From a checkpoint of a small mixture-of-experts model trained on Wikipedia.
Size: 8 layers, width 192.
Experts: 80 experts in each of 8 layers, a sigmoid router.
Training: a variant of Adam for the experts, 651M tokens.
Below are experts of layer 4 (counted from 0) of a mixture-of-experts language model. Rows are named router (the router's row for the expert), gate (a neuron's input weights, with its number), up (a neuron's input weights, with its number), down (a neuron's output weights, with its number) and show model dimensions 96-191. Each number is 128 + 32 x the weight over its row's rms, rounded and kept within 0 to 255. Numbers have three digits each.
After each expert's rows: "comes after" lists some tokens at least twice as common just before its tokens as in all text; "raises" lists some tokens whose logits its average output raises strongly, later layers aside. This comes from a sample of Wikipedia text that the model never trained on. Tokens count by the router's weight.

# expert 43
router:152134116168219104166159124130207136190123088118083129121105177170049100054179111119138130124133161110129086107143101136093113086117149100095138150175115130141101157165114092150125107201171131085112115121203091121186100131146121073141137132177153146131135114170103097136158098107102120083
gate3:059107114082049097056134141123122130105108157098131123130183136162065130141123148100106115159126070125162130173085085108076164108133114132107115174129135212126173167134165128118140103131123122112188125073119106179135189092140147139097124124231116133150153114102109137130125132125039130148
up3:157127170177172102184127150141147125138118131138131102091116158118087197092124097155136144117112130138096157085176168149190126022139156148168123098116150112150084126148109167122165130133160147125058118164155103058159113135149187096097096169067140158090106122117152130114137105170140111121
down3:178149206095173076105173104104129111150121159082108173108152115038141170098118148108120184170188098134133108098130124168149097142118111136094105139101095080130141093152130166101112128166118125135122172152155124092143126060137126105115157150103172121168105118155144103118108103090062133136
comes after: ".", "1", "2", "5", "3", "-"
raises: " and", ",", "0"

# expert 28
router:160144088092139104165119137123146137160154102164124123133069104160168065098164126124121118160089163114107086100165148138097118116124158109122132132178112139165111119153100108140090143190176129082163141144172074144139098141100085128117169099169125159128125112145073122093142096084126146094
gate10:123104106136118153105124123149113105131143091175110126159134102115171198153136083122069112196200053107131090166145076074159141114096142113154161112111131173171130148108104162100085101140113103160102124199130151099107115165086115157149188165120185158093123095163153124066159088114136124164
up10:091162143084101105116128168158120113140178098128146148139141088109160123187127154152116136160183106092091070175061151066104110135111179134136170121133179167157151167141081116111142128091133117189114149172123072100100135150147117146148113156101142159106147162150161116174129089130160146132
down10:125096176107158094122124128141122150137115114140079138096150116081128130131090142084125158177140093143031129102138071204098099138116096083152165106118112113133133072149079018095108123132166160117140126130147135072146141139123151086158060156116112050109134162116109127144142147149108131149
comes after: " |", ",", "-", ":", "|", " of"
raises: "ous", "aces", "lands"

# expert 78
router:171140120123176120140128162129175116212132093142101106099111158116093127103140127145153120130092166083080124099146177123104068087138169088112143139154135156179140098157148080133158133186152169109102120138152095121169098124151116089104146109169143178141115104119092104123158106131095155127
gate0:106118200162129147108129101107098106108139110096138157141186173099049144123118082179116070123082098136112153115114138111079156133093125111126178153066142151127125093153130096156124078158127143069097142128096131103125138149115149120123141146170151075075125068128087069132083080109222152132
up0:103163104113143123158149093120153113120156091119146090149109139083180132135128105089092174099085149091157158121130102151101115120076166159121111109134142129142147116075081165092145109108126097102139117104149160119100127137067106112103094070167139136101137106096112121120102111151143151131
down0:134151186134106161139138135145155163145040137128120161154128114138092091102078113152111146160100139137110088191138104094108117054191088083120146095148163151147142134113127152143139107107106153121117134142181117098041121106096127126140173158127118138146112069133123114103100158140113165168
comes after: "0", " T", "2", " B", " F", " f"
raises: "i", "y", "v", "es", "urs", "en"

# expert 7
router:159164143110175144124127153113183111166125124138107149130116149156147083112142138117160082172126149117103114130116151096087114111154170052081116142186068143142075134183090089124118123155166161125101113173127081130201097116130093098114094121178116137150112075180133047095171066118137141082
gate3:134156132126114135074151146116147142131209155137140160117147100121126098134136161103143128102132079131085130133086138131104124135169132167136152162200130154145148112173146142102155113150143115112113111124089171162099138081114093121111126157129139075141196094129125183192132157146121128139
up3:118112199138129184119085170142156117140139122055116181112175112159126097156101128158108143144110124148127139121132193091096148083107127095089132191116071095171188158129092116113120132099132153099119153138130092134143108125174152115130203121124134117148124168110173186154155116107107180096
down3:121099196078161153136105091160143157121090098146124121133081137117076161104052195115154117083185141114118080129132079115140190167182160112097110120100131094135143109121132134105114137158120101157051059114135115147120107121126108093101115125054160135199120071085148126153157107147108189149
comes after: "0", "5", "6", "4", "8", "3"
raises: "yl", " therefore", "y", "th"

# expert 38
router:170129122099172147118141106059167148157154145090065090114098179162098090101176148119111113185118164079162142130129138114081102120110172140101133139159086131175090083187072107142088180206185127120147102147170098133167130150159084123127117081152110156131100090130135137074151104085103128109
gate5:102161179108201089150105145157120143135116151124083194085062174133148071117119149199112103170145127063129094078105195134141114122120128104140137160117094184117146075096119060138138139088117149063109101124167139116153124202186147089078143106134097124130113077103152145171142128105170156156
up5:118150147098174115173114138161109154145149150134123135087130156122117154158130152160111112158080115090098110120152125183154125121140142154152077102099117171116136097101150074100145154077110101092128110118144124139095118172139168096065132152131083134101093143075150131183076101145111178212
down5:138091108173131129082120158098139140099103129169131077179159101167137132145134083120107130084129123104111157096140075188143124119125066121171061129102148084064108106092148132132107118095091124150094122153095115068139148173182176105100143147180098140173188087120174135144088133123112166163
comes after: " \"", " (", ".\n\n", ".", ":", "\n\n"
raises: "ab", "ap", "um", "ing", "ama", "s"

# expert 3
router:137174090125144119184185151074176081166152128140107123143064165125140093082171146113123110166110147145122146098159143179086137167096133097065116139187106135140121122151072105130072164158170153117137133128164094157171089151135093109155102086187123166136150134146104126099184105087135150124
gate10:121158116092099136123187096107067087154174141101099110148103130151190166112149084139075129086132103155175123137136169123203221121108171092151122120127131156101171079147154156108103156137129156186144103139118143096113083124159196126137161124125174140123108105175120055117171107124176138167
up10:152157092132131146127179192089161093157137142194165109119115133131139108129108166114131185107126097176164159154108181073135138096083142124107135174154092208136170136081069142113123095131130177182106107144099102079128154105119134119174093159083155160140096135128074130134119097193072110062
down10:127099151113125124141130069152104126156103127109129082169158140125064134127158120169113201136145112188126109071143078199146138127198110144152109141102117111173157103154137094096149087093134105174151101098129122137157095080127099150121158112081118084103166123078084121143162200126094145183
comes after: ",", " in", ":", " of", " |", " New"
raises: "ish", "art", "ars", "atic", "ound", "ther"

# expert 13
router:123114116106190117181120158116125130181111095187136122140121167165103117080169141111112123138124138130166141148134118085082142106146176151121181158201127151168102075207086085143131111157189112100140129152186145159159101119131086100126151072131181133073144115171137093086137104083113085107
gate2:092144070128125133173097115141140076138116130147100102101130161130141114090119084122144100158172188108100197156142139145083137130133163138143095138112137153143027106150159133166153114105114129157147102106113139106088083071170213088148118084115077076168157106142110096030115129009187145150
up2:181121163104168161201151102096143132104182189129138161081082124123092115147136140113100139131176080120178087122095178064141185127081135111109144124129103144099167150130125141157147113159105147172209129183101152134141150134104127169124204151123087118078156125122134203120184111153170130134
down2:093180182132101191100111110136083130164091139125127151163151131158135153141076109170098079133180132084101090111105115170120131164137110140139146121074161136120145100161164128126194164106097169125090097108143113173119113182207147142087088132140148100190095112096139089117132181118148200127
comes after: "\n", "|", "-", "==", " |\n", "\n\n"
raises: " would", ",", " and", " later", "th"

# expert 41
router:144127120074144141186156103100139094174144108151113120160078142219161125064165115142151087161129123089131137107155169097111134129109128096087161161216120149156107082215108113135110168131144161112101120165110103155155119194120118085108129132174151145142106052133146094095144142095099124136
gate3:058131076085092135125150151127084107110162171097143104163078156175130142113139154117172143151126082147180210115137171089107176115110111095118161144114134128150125096150069113110141121093096123083199088129081108128118138136118127140175094122206136094133116085133084159131049191142109162130
up3:161131122071131213164126131147116114120153183096181124090143080148165143141124208129187146135152093157090110089160126142107099059191162096154118154127166089190091092168090136142136129138135068083142096132135147210129194097150157118137131137120161100143089117136157147117143137129135117174
down3:159145201099204086123130098108044142127137160071091182134105120136092141109129111121128128098147107109108118112138173118144127165182131061123103102112150116154168113160134144107144123146093148166093144103163102136179088145163049163104100112107125115128076104132086120106139169089118170126
comes after: "1", " in", "0", "9", "\n", " In"
raises: " |", " |\n", "\"", ".", " that", " stream"

# expert 27
router:162133122109157077162092117043146108230132096165095133139118152184107101087138110127113141119097138120115136145135150140151130081120140106060120137168138151134079121152167126144121122147163143106113194113166109169147143141105105089131122091182149128128120094156123049118131096062151105128
gate3:095139102125114059161123141052098094152178063106108083100100194141128126113116138091125123112097062172117147145118155151137140156103068152103170121127059154119149107132149144166090196094152105176105140083115096121138087142072125076146075136217111207121124096082172108150118120089146133097
up3:134158171198082150129094140111142131153154151090098136121138158146104106136099151162133091117127125107108112137135100096088086107150156151162091165151188064153123124087130126129051158094095133154164062148109166129118067095153141165149116098127129116162156113178113069148148142102108185187
down3:148111144113177112200136111109142051137085123190096110131094099073154169142077060110114149162141160132124148101123112105155151202167112119103105157094142065151148103151195165127065146188160146203103158128135131131126099173115165113086185127134108117125081131056151161118168092169068142146
comes after: " ", " as", " S", " Sh", " (", "9"
raises: " was", " and", "ie", ","

# expert 69
router:164161073118126089155130137095119121175141096134130126158135147199080097093161103178171118123089176141117155101161132139063121162118159096070189139204111168179106108145124070138122098171180188116115150127172087145199094158136074136160112084165157158122084106171087090137116064112110127080
gate0:175151160150137125074149108153142060074116110113155121151139130126093125185134056095105125106110083109130039149142146170097128137118156172175172209111103111140158096104162119125052111123119146182120114118108169112122087111142159091136112159082170075104146097121094162072113082142118100151
up0:162139144170120016118105081083132110136125090133128110159139074113126080142138120089116161143161107102102125128207070139085088133119143127182138083191141022157071146082106063124121092090106108134120135172174091127081115090084169158122102162126158106146097086104130098121095108190111102169
down0:097176102110107086150169149132158075136124123133081118167117056121145097095172089119091149174134145148057095193147127135078129101135080072103128130191167147186139063140191081111154095142130134117129075045152136095109157168104153160158123074192105084144132084101124070154171140138092112132
comes after: " |\n", "2", "1", "|", " K", "|---|---|---|\n"
raises: ".", ",", ".\n\n", " and"

# expert 47
router:145183179111189152151136128091165154194118067149117134094106166129153095108148146107136085148100158094109143122113147106097107110142170103074093168180099167160110135211091112120087133152160142100121175134198113104173115127128131070116095136184126138093100109186102133112161101070132111080
gate3:098105110117090092151153127114142159113111109079131144123176137140127068118084130126153114073111108155120184111070114121104143104115108117114166118100114170171106171155138113222141143130091116127109146062164116134131148088113163120138176116180146101147147073080127133133142164108148066109
up3:125130110176147089108148088099126180131113121126135147110174108108160069124191175130149134116114085158121152120115094157141113081105123123126136109109083106130070173118096129174121164139127105136027143105144157072118123094131157141162144099162125101117166082117108143183155156144113132117
down3:127130113115134125121075150124106079101163157131183042131149083102098166130105129127161102109166140142107163128148145162174170129163105078104085138099175078117154096156125144063093178086177181138078129148113132143110088112162142103108172170090143097140174154114178152205068101107153174142
comes after: "9", "0", "1", "8", "2", "–"
raises: "7", "8", "0", "5", "1", "6"

# expert 21
router:158180137098158103164136145073176147195112093173119122138137174200117111145166129123124069148096176097097133137146084071044130100092134110085166145129101191161107158162136114134104154140139199122107131136210087137149120123134133074093098094176133129123115103100087119081170095116157133102
gate3:133102150089125063074109165096159162078093086172129121130157198126109104110078116174139127103171148142097159200137089110026143143137142099100121123133088123132102227127128102174171098108102124151066139087185146085151092141124137063093126132163112089160173203101129140134172121117130144155
up3:149143135164123163171067136151098114134174129065122147111145127078131153111089191103169115107143165142094129127154089131184073108105096072160105068114152115095139194142087108091135110170110068079141146096148115161116102115079112185123070132167166152139118105195133131152105174140117133101
down3:117093162090147037199140126106156178114091153123138155140107141143116168138122129102116065101107137111083128112088139087146147167181105140140161137087119093088147099067110155123082124161156149177096123198181166110121119142146093117106124092064118135084134135059131109153170109108125159154
comes after: " |", "|", " ", ";", "–", " May"
raises: " and", " in", ","

# expert 39
router:114162125117162098129142173118168143174136140127087126175100156151118068082138108134196080131092153141111166085133130134102086124171200063092163155177106180153089100187090097134130119174120112092135159181170101158173097148124094079114113097200134117143109060186109077128127100111179162101
gate5:119145058129148102173105121112157148161110098076132147144103161117108108139106142086117102199153163055119148065158167151133182145145141098166107159125162084151156163109121177121186082148118080092157150125106093130159156107150112118121165139182088117157107171140149083106130111114114130153
up5:141105085108201137217060136142058170184127113137141160134074131117140088117166160087085113153179197081108117087156107173151085146124115116120096161135147104140174141106150109135143103123145140015110096130120077142171166101138124090129152099137072121132059132098164139161166175144114093132
down5:132148108144122113155079083077153152137080138151056117169163106147140137131108111166176124164113116106070125090188132131130126149127133141151071093088106111101131127112110117086101149129129129108145164110153122133113143051140115141102119177099074175142133156136090168167130167118117165134
comes after: "1", "2", " V", "3", "0", " H"
raises: " with", ",", " and", " by", " for", " towards"

# expert 6
router:191168137099128123164113125102210146198136063160064131174077169154102100096152128111125135140126178099110115113116124105099124143117160085109163159127130131121104162190114108170099112164189183125095064132130033153177101183127083108118097100130144140134119109159113099107164142113114116074
gate0:119120101059109134111067134124150185153095127122115140146149179154092127138127112144149147202108073120115048108070167176133120057142100101144096132102151128096119122105111138113076092136128118128160084095094066181071117090076187135127141137105134126159181081125120157149130158139104122123
up0:118109074139132092130123113147125146138059102096168121192103119162074114159118048098172139170114109160103155146149135195099073162121109186085128117150136142143205129140077085075132073171128174131119083145152094094076155192101095075080064107133084079141127084106114101103100141171097189140
down0:174117154108123151153070146152146114129119151093109120121129085035105146097098145201077154158069128117143079151108087108163127113120085083149110148184148151122129108137182108148150115114109169117114106138139128168100104105100126164140187157106170130180116088124120171096069149125123093128
comes after: " ", "9", "8", "1", "0", "\""
raises: "s", "'s", "aly", "z"